Experts of a small language model.
Size: width 448, 69.7M parameters.
Below are experts of layer 5 (counted from 0) of a mixture-of-experts language model. Rows are named router (the router's row for the expert), gate (a neuron's input weights, with its number), up (a neuron's input weights, with its number), down (a neuron's output weights, with its number) and show model dimensions 112-223. Each number is 128 + 32 x the weight over its row's rms, rounded and kept within 0 to 255.
Before each expert's rows: a language model's description of what the expert responds to; "gets" lists some tokens that make up at least twice as much of what it gets as of all text. This comes from a sample of Wikipedia text that the model never trained on. Tokens count by the router's weight.

# expert 2
What it handles: Commas and word-final pieces fused with a comma in running text and lists, such as s, e, ), ing, and the bare comma.
gets: ",", "s,", "),", "e,", "a,", "es,"
router [ 74 165 165 140  94 160 106 148  89 121 136 100 133 109 123  98  54 107 140 119 160 122 113  56 150 171  92 155 164 128 127 151 121 131 132 113 131 141  93 198  77  69 174 145 114 112 101 143 172 159 154 137  98 159  74 146 120 141  95  93 173  55 106  98 102 169  59 117 131 131 155 168 124 130 110 108 104 120  75 140  73 198 106 136 136 133 107  61 124 126 154 117 116  99 107 100 130 137 139 183 208 137 108  63 134 102 100 114 142 119 127  52]
gate8 [100 128 124 127 140 105 101 125 156  83 135 142 101 132  96  95  94 151 134  78 116 124 129  74 128 147 153 137 153 123 128 137 123 174 164 130 131 132 119 157 131 103 126 178 130 151 114  91 141 104 154 211 144 140 133 132 114 133 151 135 176 144 150 123 144 152 114 104 241 123 140 130  82  26  78  90 108 128 113 150 140 133 130 121 137  90 163 170  44 109 146 154 119 153 110 142 116 111 126 117 167 110 130 178 110 128 129 101 130 112 180 207]
up8 [135 147 172 188  88 119 118  77 140 127  92  57 162 153 118 185 208 112 122 142 136  59 143 113 145 121 119 184 108 126 160 127 151  73 102 146 128 124 131 142 223  94 136  90  92 159 108 123 180 149 125 120 123  64 160 123 130 172 174  79 132 187 126 128 115 130 117 156 135 179  83 161  93 153 149  83 114 124  60 161 106 164 135 118 120 143 141  80  88 181 165 117 136 131 151  83 137 132 144  38 145 125 107 134 156 120 121 180 142 131  94 121]
down8 [104 111 140 181 121 164 125 146  82  68 133  82 176 143 119 140 165 128 168 109 135 118 147 145  63 124 163 104 147 112 159 128  94 218 141 121 103 152 136 128 127 126  85  79  61 108 112  96 167 103 172 140 150 115 145 141 132  98 139 135 132 175  95 150 121  78 140 152 126  58 121 199 149 123 126 119  95 201 172 115 195 111 180 115  64 132 153 133 172 106 109 143 109 129  95 115 147  99 133  80 123 111 117  81 130  89 150 121 126 113 118  80]
gate9 [166 135 144 147 181 107 132 178 138  95 138  94 185 152  84 114 100 105 141 136 114 112 143 123 158 107 104 131 107 160 149 115 148  51 119 149 108 115 112 122 182 161 139 168 142 122 126 134 104 117  68 132  84 174 144 171 141 130 218  95 171 108 174  91 125  99  98  90 179 140 129 140 138 140  82 121 132 114 108 131 148 135 134 132 130 129 108 130 177  83 198  98 101  80 143 139  92 129 153 127 103 181  66  98 116 161 130 114 134  97 111 125]
up9 [116 156  96 187  95 113 105 186 108 143 113 137 102  75 114 147  86 174 112 110 135 113 131  77 116 178 130 140  58 128 135 126 101 147 141 138 104 129 131 138 100 145 136 171 156 119 135 100 129 189 146 173 107  40 138 118 100 146 157 118  68 114 137 107 191  86 140 173  75 150  99 120 193 132 126  73 145 152 105 116 119 131 140 122 164 144 112  90 132 176 116 127 123 229 120 124 156 144 184  88 133 120 145 125 132 154  95 116 122  83 119 124]
down9 [133  72 113 114 154 129 167 121 125 233 100 138 112 119 126  48 130 156 185 116 167 184 119 118 162 128 129  87 102 170 129 140 133 111 122 120 118 137 157 132 141 111  90  84 114 128 137  98 171  90 150 139 145 124 102 126  99 100 161 132 139 133 178 158 158 127  75 111 116  72  98  81 140 168 129  96 104 156 143 128 125 143 108 145 162 107 166 171 148 184  83  80 165 133 118 171  84 141 103 137 160 155 128 179 147 136 117 126 111 128 138  63]
gate10 [157 141  66 161 175 129 191  69 100 132 145 131 128 114 136 154 118 108 134  34 136 119 128 108 110 119 136 134 186 132  78 105 140 141 145 150 147 165 126 117 119 103 183 106 148  78  88 189 153 132 150 120 164 138 193 182  71 133 135 106  99 139 110 133  68  95 115 119 163 116 134 140 108  99 190 176 177  84  84 162 129  99 145 149 150 133  98 115 126 170 120 127 155 169 141  74 125 123 126 120 113 131 165  75  54  94 157 166 125 129 137 105]
up10 [130 159  98 123 160 180  94 121 178 129 139  83  91 196 119  98 151 173 135 113  83 150 129 140 120 143 135 122  21 126 109 124 128  28  60 153 143  68 122 150  81 123 200 109 135  93 115 143 152 142 140 121 156 107 127 126 114 139 140 164 205 203 171 100 161 122 160 157 130  89 177 107 154 130 167 144  75  86 104 143  97  93 151 128  84 117 176 139 112 118 125 135 128 137 139 141 111 107 130 111 152 170 163 169 196 127 153  77  83 119 149 160]
down10 [ 94 131 123  84 131  94 121 135 181 104 105 155 131 168  71 128 148 126 131 125  99 122 117 127 191 140 184 140 200 142 164 200 128 123  97 155  94 163 114  76  97 121  85 107 115 134 118 111 119 145 157  91  99  82 166 137 118 123 150 131  95 211 115 151 116 188 159  92 160 108  96 139 128 128  75 130  67 173  77 158 138 133 135 208 100 205 106 180 178 128 165 128 155  80 147 155 125  80 167  86 122 134  89  79 122 196 140 126 169 134  90 112]
gate11 [200 126 145  95 123 113 123 111 100 128  90 162 145 114 199 111 178 181 121 126 100 183 136 140 101 125  98 142 129 145 169 189 113 166  91 132  98 140 137 148 122 190 142  94 109  84 185 112  82 153 121 113 163 124 107 119 152 146 164 192 121 106 103 193 148 127 108 126 158 164 159 105 135 118 122 105 158 150 157 145 177 122 136  95 111  64 142  83 140 126  96 148 126 177  94 155 186  96 201 115 101 124 130 128 180 144 118 124 125 112  88 149]
up11 [ 45 129 159 149 149 137  93 166  81 147 148 155  85 127 168 160 175 119 137 104 122 167 115  91 106  78 146  97 132 141 126 159 175 112 140 211 112 120 105 112 150 122 176  98  67 113 111  89  82  71 115 151  78 101 144 211 126 154 176 153 128  90 109 130 142 109 121 145 123 154  97  83 157 124 120  98 213 178 124 151 104 104 129 117 167 134 119 121 185  68 164 128 124 140  89 106 141 106 121 108 179 136  93  42 126 189  97 137 161 129 152 127]
down11 [157 131 185 144 126  98 121 151 156 125  81 171 100  95 106  44 104 174 141 142 117 127 111  86 127 104  86 122 162 159 140 115  89 131 116 176 139 145 129 170  80 149 135 156  46 136  66 100 112 106 146 127 131 131 114 112 118 127 107  76  85 108 119 149 131 136 135 124  74 121 212 146 151 159 166 129 198 135 128 113 161 150  18 142 126 124 146 149 130 191 134 149  90 135 155  44 146 198 151 142 124 132 120 159 168  59 165 121 137 120 135  98]
gate12 [177 120 164 155  83 129 111 136 110 165  96 101 138 127 131  31 103 140 133 161 111 114 109  65 131 205 128  98  90 111 144 141 125 165 113 155  98 142 136 140  69 153  88 129 130 137 133 133  92 133 140 150 112  89  64 150  64  79 113 149 129  98 114 122 164  97 100 124 116 123 130 119 154  82 122 164 139 162  57  84 102  92 150 110 150 107 134  54 145 104 148 144 106 125 128 126 140  80 110 105 141 116 128 113 139 118 114 181 144   6 136  76]
up12 [128 115 113 145 133 103 136 125  93 101 148 118 124  88 191 185 181 133 111 126 146  96 105 125 162  43 119  91 166 143 150 174 121 121 131 107  81 168 116 125 140 126 155 139 130 117  25 136 123  92 157 130 214 161  84 119 145 162 154  94 150  92 122 145  94  92 169 206 190  90 105 157 171  53 138 108 125 102 181 140 131 123 124 166 114 135 118 128  89 118 147 127 167  80 132 125 189 191 135 129 145  74 108 194 100 135 100 118 125 183  62 143]
down12 [ 76 120 200 119 105 144 108 105 133 187 153 118 134 112 101 142  55 149 153 130  92 165 109 165 180  78  95 152  93 103 171 150 150 126 159  99 133 143 166 119 139 108 180 116 113 100 112 128 113  83  97 154  56  85 124  97  90  80  94 144 129 156  98 106 157 157 117  91 128 163 192 121 121 149 127 131 123  76 189 159  98 131 142 124 214 120 130 177 197 104 128 116 104 174  64 133 107 155 104 125 128 151 125 151 123 119 115 135 137 109 152  43]
gate13 [133 126  91 153 148 180 199 193 106 104 135 133 127 124 172 102 146 155 124 156  64 108  82 117 121 120 108 112 139 123 148 109 178  95 132 115 100 123  93 146 132 162 134  86 143 174 155 189 129 130 124 106 109 128 162 119 109 181 147 127 129 126  85 124 134 132  80 139 161 120 124 130 155 119  71   4 133  68 177 126  65 111 118 159  67 175  98 112 104 176 141 128  68 104 109 144 152 168 151 124 122 102 118 130 106 134 122 113 125  97 167 135]
up13 [157 143 123 157 132 129 127 184  82 132 154 147 180 125 193 202 128  74 102  79 149 157 115 134 144  49 133 111 119 132  81 162 123  82 126 109  70 128 110 105 105 188 104  79 134 118 186 103 125 159 116 111 165 134 129  50 126 154 148 147 112 111 131 146 170 163 123 171 145 122 150 129  86 151  95 135 130 113 128 191 164 123 165 115 134 125 167 130 145 117 167 133 140  55 137  92 132 137 130  74 154 125 115 155 132 152 172  87 128 129 115 134]
down13 [111 128 174 121 114 165 115 164 161 130 121 144 123 143  91  72 128 133 158 100  50 159 146 135 127 117 120  98  60 144 190 167 128 150 114 133 157 134 186 129 153  74 134 205 177  85 124  86  98 148 135 119 118 139  96 131 136 122 143 122 123 136 148 130 153 143 157  48 164  93 162 127 127 136 104 142 190  99 102 120 123 133 123  85 130 113  85  99 198 197 135 114 181 159 116  88 142 163 122 154 183 134 151 148 135 116 147 124 128 125 104  91]

# expert 6
What it handles: The words a and an in opening definitional sentences, typically after is, plus = in titles and (born, such as is a, is an.
gets: " a", " an", "=", " =", " A", "A"
router [ 66 143 123 153 125 144 155  80 131  96 160 144 168 131 105 103  59 129 131 130 144 144 126  33 129 174 121 109 129 115 125 205  88  75 115 134 137 160 139 134  99 127 187 180 173 102  91 141 123 147  86 162 121 110 103 115 120  87  73 155 179 150 150 152 141  78 127 147 145 148 189 158 109 168 167 159 116 136 142 128 148 152 140 153  93  87 129 104 156 114  82 140 149 150 125  65 154 131 114 151 122  93 115 114 107 135 100 109 114  73 105  36]
gate0 [ 89 150 129 131 146 165 116 129 113  54 120 102  81  87 225 127 135 137  98 152 127 126 132 123 123 119 129 127 152  84  98 111 169  96 152 122 150 108 119  92  96 135 171 148 180 151 107 144 132 129 117 111 146 118 133 106 132  97 130 135 118 126 129  93 211 170 139 174 110 140 109 135  93 151 114 127 124 189 179 135 130 123 122 123 119  76 138 122 133 110 139 124 135  60 145 114 153 126 212  58 101 114  91 107 165  72 110  97 131  79 229 132]
up0 [ 97 133 148 149 107 133 106  96 148 141  98 131 149  85  91 158  56  11 131 107 109 122 158 135 121 147 136 137 194 127  80 135 125 172  89 179 128  57 131  64  83 155 139  66  51 137 114 115 123 109 118  76 129 137 107  99 117  98 136 122 156 116 174 151 132 203 103 135 134 187 139 155 110 136 110 154 127 209 124 115 109 159 106 224 119  77 136 117 143 161  42 107 133 121 137 127 127  79 143 132 108 155 126 127 143 155 133 107 121 108 196 134]
down0 [109  97 117 129 127 120 149 163  49 189  35 108 132 140  95 152 185 133 100 127 152  91 118 162 152 149 123  35 136 104 132 137 102 161 143 188 176 108 129 153  79 130 115 138 152 124 147 163 146  90 111 135 137 120 162 166 109 164 109 159  87 137 124  83  34  71 101 122 151 156 169 132 125 198 104 110 120  88 142 127 143 136  97  24 103 119 127 172 123 109  63  97 127 131 139 127 171 100 110 162 164 148 151 135 131 130 104 155 146  99  55 163]
gate1 [129 133 185 117 199 135 111  71  84 129 142  48 182 127 146 103 131 120 147 149 130  87 118 108 132 146 126 146 115 148 158 189 136 102 113 112 121 156 139 130 116 137 117 182  77 142 128  63 106 116  82 180  95  82 129 179 126 165 185 139 193 146 125 103 100 153 158 112 127 127 154 173 149 161 106 132  59 156 113 141  97 130 101 119 152 171 128  94 110 184 134 128 133 127 113 151 166 137 181  87 143 141  94 139  90 108  80 124 146 178 153  94]
up1 [138 130  88 163 120 128  97  82 112 161 155 114 146 157  83 102 161 154 129 220 150  95 130 134 120 103 109 140  65 151  95 130  89  87 102 128 143 106 130 150 128 104 134 109 129 146 191 133 126 120 117 148 136 113 105 126 112 129 209 130  79 139 124 140 113  93 105  84 124 154 128 141  82 126 137 152 138  88 140 125 120  60 121 112  66 147 131 121 118 140 144 127 150 120 128  92 114  97  97 117 108  91 126 137 135 161 149 118 144 140 195 147]
down1 [ 99 122 168 139 137 117 155 116 169 186  97 160 100  21  88 211 215  80  80 142 169 165 141 157 101 100 159  74 138 126 183 141 109 105 147 156 149  89 126 126 136  52 151  61 102 127 137 170 127 127 154 113 110  83 131 121 117 114  66 109  97 127 100 104 193 156 152  81 117 121  95 135 115 128 120 153 105 146  82 138 145 132  93 114 114 161 161 183 188 132 169 134 156 108  94 127 117 124  70 130  97 125 121 172  91  82  67 179 118 135 129 143]
gate2 [131 171 122 188 135  95 228 129 187  86 106 140 135 146 119  51  70 122 109  40 139  46 111 116 150 134 102  71 157 154 123 127  91 132 131 120 165 150 129 145 176 229 107 127 112 175 175 177 159 117  84 132 147 142  77 197 113 120 159 122 149 175 138 119 151  95 137 111 141 124 163 105 126  87  88 149 156 152 125 151 131 107 150 124 161 131  64 135 223 108 123 125 155 139 151 130 134 129 139  82 128 192 198 159 122 134 185 135 143  86 205 121]
up2 [139 123 155 111 111 126 111 180  86 188 149 127 192 154 147 155 129 117 130 118 110 126 130 168  64  61 145 159 227 113 138 189 173 109 169 184 127 112 156 132 161  82  59 117 130 132 138 190 130 179 145 125 107 150 108 138  76 123 131 128 149 162  71 114 109 163 109 128 147  97 133 124  76 138 167 150 148  99 164 140  96 138 109 135 105 116 125  92  61  71 169 110  99 139 137 142 137 137  98 140  81 120  95 113 113 148  77  91 110  47  23 135]
down2 [138 134  53 102 150 122 103 149 183 143 143  84 188 101  97 121  94 150 116 147 125 100  46 121 133 128 131 141  83 201 131 110 126 141 127  98  98  84  69 144 107 177 134 146 145 142 131 130 105 182 138 128 140 145 167  75  22 106 154 124 193 128 101 123 118 118 160 129 170  76 118 166  89 167 159 169  86 144 157  80 148 109 190  62 146 119  99 197 147 127 126 135 131 105 132 127 119 125 136  74 111 122 122 100 123 180 167 142 174 118 148 167]
gate3 [ 95 143 155 132 114 179 103 129 206 118 110 159 117  67 132 115 129 116 123 171 134 127 117 120  44 132 114 181 133 126 118 152 136 142 145 140 123 160 132 140 107 116 157 184 173 113 130  74  83 128  59 175  98 116  93  70 139  87 119 171 134 159 180 177 121  82 128  98 115 154 137 206  54 175 153 111  71  99 104 152 114 101 101 141 143  99 133 126 124 110 151 121 122 120 116 132 126 132 177 107 147 125 126 127 154 137 172 144 119 181 155 115]
up3 [170 123 108  92 143  91 108 143 129  88 140  70 154 216 145 114 105 155 122 103 116 132 117 128 114  61 103  88 164 175 145 129 167 120 125 230 192 126 123 150 118 133 123 132 134  78 148  51 147 137 120 120 106 164  85 140 138 149 130 131 143 140 165 127 155 142 128  95 170 118 109 117 127  98 143 138  91 106 155 123 131 168 143 128  83 130 170 204 103 120 114 134 197 132 100 193 193 120 134 125  79  42 129 115  92  88 111 127 121 146  91  95]
down3 [ 34 108 193 126 149 133 128 108 115  85 131 123 108 164 161 173 152 173 182 125 145  92 108 124 167  33 116 165 118 138  83 110 198 136 170 134 212 117 127 144 137 142  96 117 125 135 144 100 145 142  72 139 172 111 146 142  99 106 156 136  85  90 125 152 152  79 128 137 127 156 182 129  98  31 113 120 121 125 105 148  83 177 125 112 135 152 107  55 154 128 158 115 155 150 107  70 186 128 121 163 141  69 164  99 117 114 107 104 125 114  99 128]
gate4 [138 109 102  65 144 129  31 148 162 135 169 130  93 135 124 135 169  91 127 144 165  69 132 110  93 160 133 155 143 130  39 134  48 136 119 112 137 171 127 167 123 159  97 115  85 157 166 117  64 123 107  57 144  85 126 121 132 157 105 141  76 131  98 120 118 157  86 134 120  84 120 114 149 184 107 134 127  93 210 127 120 126 165 127 163 117  84 128 225 119  85 147 135 151 119 119 112 103 102 147  85 102  75 127 109 138 138  95  87 156 123 155]
up4 [167 122 128 115 135 139 239 104 101 131 132 101 153 136 112 146 112 113 141 184 163 110 136 184 127 110 157 156 187 131 101 137  84 114  89 109 120 157 131 123  27 134 142 130 122 157 147 108 181 134 124 188 133 112 166 137 133 111 103  94 133  79  93 140 133  97 129 141 129 123 160 162  25 152 108  72 132  81 138 103  74  90 155 126 121 168 110 115  84 118 167 120 146   0 157 137 105 175 190 195 117 101  85  60 137 126  92 196 127 183 151  90]
down4 [119  95  73 116 127 107 111 153 131 156 161  83 111  76  70 144 153 127 123 132 107 110 106 161 106 130  21 123 152 144 113 124 127 123 154 148 146 144 118 182 132 116 130 132 159 119 147 116  99 147 162  95 140 169 116 166 139 129  43 136 145 111 128  74 147 109 134 117 140  94 132  64 139 154 109 148 117 146  96 165 116 157 128  63 119 197 118 108 104 160 124 170 103  92  99  71  80 116 120 143  70 129 158 158 162 153  93 174 117 169 170 125]
gate5 [141 125 130 184 135  97 146 128 167 119 108 147 141  70 104 126 143  61 132 106 138 170 125 120 129 111 122 119 132 142 110  73 165 140 117 200 121 123 139 148  66 130  92 135 135 120 207 129  97 143  63 135 151 165 179  81 109 113 126 155 120 134 119  97 144 131 122  93 133 156 107 107  93  76 106  84 231 206  91 113 151 131 172 143 132  96 123 162  96 127 133 127 122 119 207 148 122 114 134 111  50 179 186 104 100 132 128 139 124 117 101 100]
up5 [174 109 130 127 172 118 127 163 139  97  88  77 141 163 121 178  93 176 128 112 116 108 130 126 113 151 127 130 139 111 146  76  93 166 199 161 114 157 142 106 107 116 133 133 144 109 124  85 138 113 137 134 144 171 126 197 114 153 123 149 137 133  97 156  88 162 123 114  89  92 122 108 120 139 132 176 111 136 109 103 100 132 123 208 133 159 182 193 111 129 141 126 187 114 149 112  22 179 127 145 192 109 152 161  85  79 160 122 126 100 183 127]
down5 [118 126 156 224 136 138 140 111 159 116  99 114 105 120 174  89 101 131 130  95 133 215 130  98 108 137 126 119 129 133  77 180  74 145  96 126 114  78 175  95  99  86 148 166 164 122 143 148  94 100 115 173  82 121  97 129  68 165  64 132 160 170 133  92  98  94  86 166 154 129 159 161 110 132 145 132  99 133 151 139 181 122 118  94  83 151 122  71  91 160 103 125 108 146 101 145  95 119 111  86 129 117 147 128 197 112  92 109 101 159 130 145]

# expert 8
What it handles: Newlines ending table rows, sentences and paragraphs, section-heading markers like == and ===, and sentence-final periods.
gets: "\n", ".", "\n ", "===", "==", "===="
router [179 105  77  82 101 197  41 116 116 149 121 128 128 136 141 192 143 125  55  90  74 101 150 147  64 114 165 131 135 120 109 125 142 161  96 173 101 134 122 115 104 183 111  74 137 141 103 134 152 140 118  68  96 173 163 139 152 134 144 128 146 117 108 146 166 143  98 120 115 107  79 148 125 104 135 149 131  62 104  69 168  87  88 104 141 175 173 135 110 124 101 134 118 127 155 202  80 121 110  81 107 150 140 145 178 138 142 129  89 157 168 120]
gate0 [123 153 147 144 167 146 145  97 154 160 143 103 133 116 122 129 175  63 104 120 110 131 124 100 188 129 127 100  87 110 109  97 103 189 155 200  91 130 133  96 128 131 172 127 124 173  89 152 130 142 146 160 111 160 198 126 129 115 127  76 148 130 104 171 136 148  89  69 208  98  76 131 109 168 110 159  83 122 132 158 125 112  94 153 154 171 150  83 202 157 109 124  71 195 160 130 129 108 115 137 178 136 196  57 110 186 132 147 123 151 123  77]
up0 [147 132  47 112 114 172 103  94 109 136  75 126 127 190  95 144 124 156 125 121  84 203 123 109  57 171 125 115 165 138 196 140 113 185 132  86 149 128 140 118 133 130  82 115  72  82 140  74 130 151 149 140 151 105 120 130 111 120 134 105  87  81  83 140  86 174 148 152 111 121 147 108 193 118 192 115 175 131  93 130  45 138 160  66 129 117 130 104 103  99  97 116 120 103 143  90 137 125 152 116  80  93  73 162 141  97  81  96 117 109 122 183]
down0 [179 126 160 116 128 100 165 161 182 182 102 128 143  99 111 129 142 127 137 128 138 152 127 190 180 171 177 127  74 101 100 108 115 161 171 130 200 140  99 136  48 127 152  80 173 106 114 126 134 146 103 150 155 134 142 102  85 137 152 116  83 152  85 142  71  77 113 117 153 126 110 184  71 137  97 118  94 157 103 182 107 128 165 148 161 127  94 106 151 161 151 137 129 110 174  59 139 118  71 133  98 174 153  96 165 117 129 161 128 155 125 118]
gate1 [185 112 118  45 120 155 126 116 138 128 154  77 127 127 117  89 104  90 113  94 145 181  99 114 132 129 129 191  64 130 125 190 185 140 160 114 144 101 125 107  83 190  81 122 115 130 103  74 102 132 135 127  58 124 145 101  93 146 124 135 173 139 118 103 139 183 130 127 141 126 102 136 130 118 156  85 151  48 123 119 148 126 136 165 146 133 117 104 125 131 192 143 187 162 113 150 140 136  86 158 103 191 149  89 178 174 125  34 133 131 142 122]
up1 [118 120 108 115 134 134 103 159 132 129 133 164 141 122 178 134 130  90 113 121  95 115 108 112 100 136 119  81  87 147 155  77 117 151 127 121 120 148 127 113 110 172 126 123 103 125 174 111  74 146 153  86  33 128 125  91  75 140 101 109 126 147  68 157 119  65 134 127 111 100 113 139  91 156 107 107 166  96 101 112 147 138 136 137 181 121 211 118 125 178 107 132 128 138 107 104 167 159 125 125  88 153 152 166 137 105  79 101 127 165 105  45]
down1 [107 114 114 169  60  89  98 143 155 161 123 100 200  97 111 196 113 147 164 151 148 133 139 138 104  79  80  68 156 125 154 157 146 163 139 132 133 105 149 169  98 164 124 110 132 163  67 121  60  48 138 135 177 107 114 102 167 129  98 127 171  85 126  95 136  85 129 144 158 123 115  98 138 172 145  76 116 156  79 138 188 131  92 130 102  94 130 149 147 179 146 226  45 136 130 151 140 155 126 203 128 150 123 105 192 199 241 200 101 117 155 109]
gate2 [102 142 142  91 125 107 136 131 162 112 168 128  91 118 151 126 168 104 109 137 108 124 145 130 119 206 113 145 119 133 124 154 137  97 136 114 131 134 129 125  74 125 192 110 144 112 123 144 146 149 152  62 162 141 148  91 102 150 103  54 110 122 104 188 143 196  44 180  85 136  97 112 143 134  87 133 117 121 136 127 161 103 156 228 149  92 123 112  74  80 113 133 112 191 166 115 126 164 129 119 106 102 113 116 169  84 137 150 125  83 106 180]
up2 [127 103 170 129 171 142 156 138 105 117  97 183 109 156 160 157 139  89 141  90 131 145 137  59 124 129 116 165 114 112  95 131 135 107 136 127 144 149 123 111 122 124 163  98 194 163  85  36 200 144 147 194 138 142 158 183 125 146 136 111 121 165 165  77 112 100 173 115 124  57 119  44 191 121 127 141 160 152 123  97 109 144 171  85 143 164 144 170 124  45 124 118 155 124 149 118 135 123  93 113 122 156 123  62 146  96 137  30 123 117  75  79]
down2 [139 179 116 114  98 155  68 132 117 127 110 134 170 111  99 129 105  88  96 116 157 124 140  68 153 124 152 146 130 101 173 105 113 146 140 153 158 148  69 176 124 130  85 152  91 155 102 106 123 132 106 113 132 180 129 102 123 118 107 120  66 179 120 130 134 103 143 108  80 125 174 119 114 122 107 129 155 166 118 117 115 139 113 127 146 130 105  83 162 106  89 150 181 152 122  43 104  76 135 140  94 127 142 158 128 166 156 128 241 202 116 139]
gate3 [ 76 128 137  85  73 118  76 167 123  71 107 146 110 149  89 138 151 109 131 126 165 122 129 134 104 132 109 108 142 140 127 131 144  95 224  55  76 118 104  96 193 145 141 156  95 152  53 113 131 133 151 124 111 141 148  66 142 133 139 169 156 132 117  88 127  97 164 135 103 138 124 113 126  94 133 120 126 118 146 112 141 148 131  73 163 191  90 138 152  84 162 143 116 151 131 140 138 183 142 204  93 128  63 117 164 124 197 166 129 101 111 153]
up3 [106 136 101 187 107 130  46 108 101  88 153 175  69 195 116  84 131 136 129 140  92 139 135 159 128 102 100 159 117 145 133  75 125 124 126 103  72 156 128 111  82 153 154 143 138 153 102  83 175  66  94 143 150 174 137 102  98  70 143 150 138 102 116 144  97 133  84 112 134 127 120 133 143 137  75 135 157 141  83  82 169 137 116 156 145  48  86 140  85 146 125  90 199 106 146 129 100 124 130 141 117  69 127 110 133 171 120 120 132 108 117 163]
down3 [105 183  83 109 219 110 127 101 136 143 155 127 161  89 130 133 108 116 158 102  97 160 130 101 118  96  92 117  97 178  74 130  68 143 112 136  95  87 127  85  40 115  82  83  63  87 138 102  53 138 140 157 106  78 125 112 104 111 126 118  63 129 126 125 160 139 140 127 107 129 138 111  80 148 132 122 170  72 126  68 131 151 127 157 192 112 114  97  72 137 112 137 125 131  63  89 143 182 107  85  96 110 127 113 154 186 102  74 168 148  96 139]
gate4 [108 125 119 157 151  85 109 131 114 118 191 128 124 189 147 105 127 100 147 166  89 146 118 222  84  73 116  94 125 124 141  82 125  74 151 130 133  91 121 109 181 172 109 193 105  58  64 135 132  85  92 170 156  87  78 156 191 110  64 116 135 107 137 130 142 115 126  98 121 131 111 107 120 165  99 132 169 202  83 152  96 117 175  83 124 128 133 115 212 149 166 126 129  99  85 124  74 143 179 134 159 100 144 117  84  89 170 162 129 149 118  70]
up4 [136 121 124  84  89 150 127 126 100 120 125  77 103 151 149  74 121 175 127 150 170 160 140 114 211 176 137 173 169 114 115 122 196 126 176 145 110 141 139 124  91 107 168 136 112 105 118 105 168 132 180 129  69 126  64 113 126 132 224 155 153  50  84 193  89 146 230 173 109 125 122 119  82 129 112 156 189  96 106 130 128 131 190 169 143 144 157 155 175 130 168 163 160 137  99 142 139 155 102 101 126 156 138 120 170 111 167  60 143 104 119 107]
down4 [103 156 161 116 159 120 113 133 129 100 128  73 169 176 140  77 158 101 139  91 138 107 193 134 179 119  88 137 126 146 136 140 134  94 186 130 123  88 152 148 124 128 130  68 185  86 147 137 138 169  74 137 116 102 113 100 105 102 160 132  86  83 134 106 150 151 106 138  89 141 117 145 162  95 126 160 139 132 138 130 109 146 148 195  75  48 127 161 158 120 139  61 155  56  98 101 126 150 112  97 128 108 100 137  70 134 109 133 134 144 128 135]
gate5 [ 78 154  73 107 177 162  83 102 134 182 139 107 149 137 100 178 114 126 144 115 111 139 119 113 114 115 142 118 137 131 128  73 178 120 114 130  98 140 125  81 117 117 114 146 152 128 127 126 140  85 108 148 118  73 126 174 117 120 112 125 108 144 126 122 118 109  88  75  98 100 179 103 159 153 128 139  61 108 128 132 138 102  66 197 100 130 148 158 127 176 188 112 129 147 137 115 139  96 130 124 123 105 117 177  80 103 127 131 128  71  93 155]
up5 [139  99 125 134 131 117  70  40 117 108 130 123 133 122  96 157  73 193 103 193 184 130  92 143 112  87 142  68  51 133 114 116 139  94 142  73 150 137 123  79 198 135 160 153 129 158 150 134 103 159 124  67 110 135 134 170 102 141 122 151 113 117  89 145 131  53 116 131 129 132 138 161 122 134 126 104 127  86 108 147 159 139 108  85 103 110 151  95 121 162 116 125  99 173 107 112 154 160 127 128 210 121 100 173 156 143 134 127 147 130 173  57]
down5 [112 116 127  98 171  59 142 107 159  85 114 118  96 153 131  98  85 150 115 116 104  62 190 187 130 162 158 148  89 132 117 101 126 165 174  70 121  85  95 199 107 143 113 125 166 126 132 119 148 102  94 168  98 160  49 144 110 109 164 203 163 122 156  96 161 179  90 135 126 170 156 139 133 208 126 127 125  83 121 114 168 135 131 139 152  63 176 152 119 116 159  59 174  81 155 111 136 154 157 131 107 166 136 143 143 131 121 125 141 187 105 116]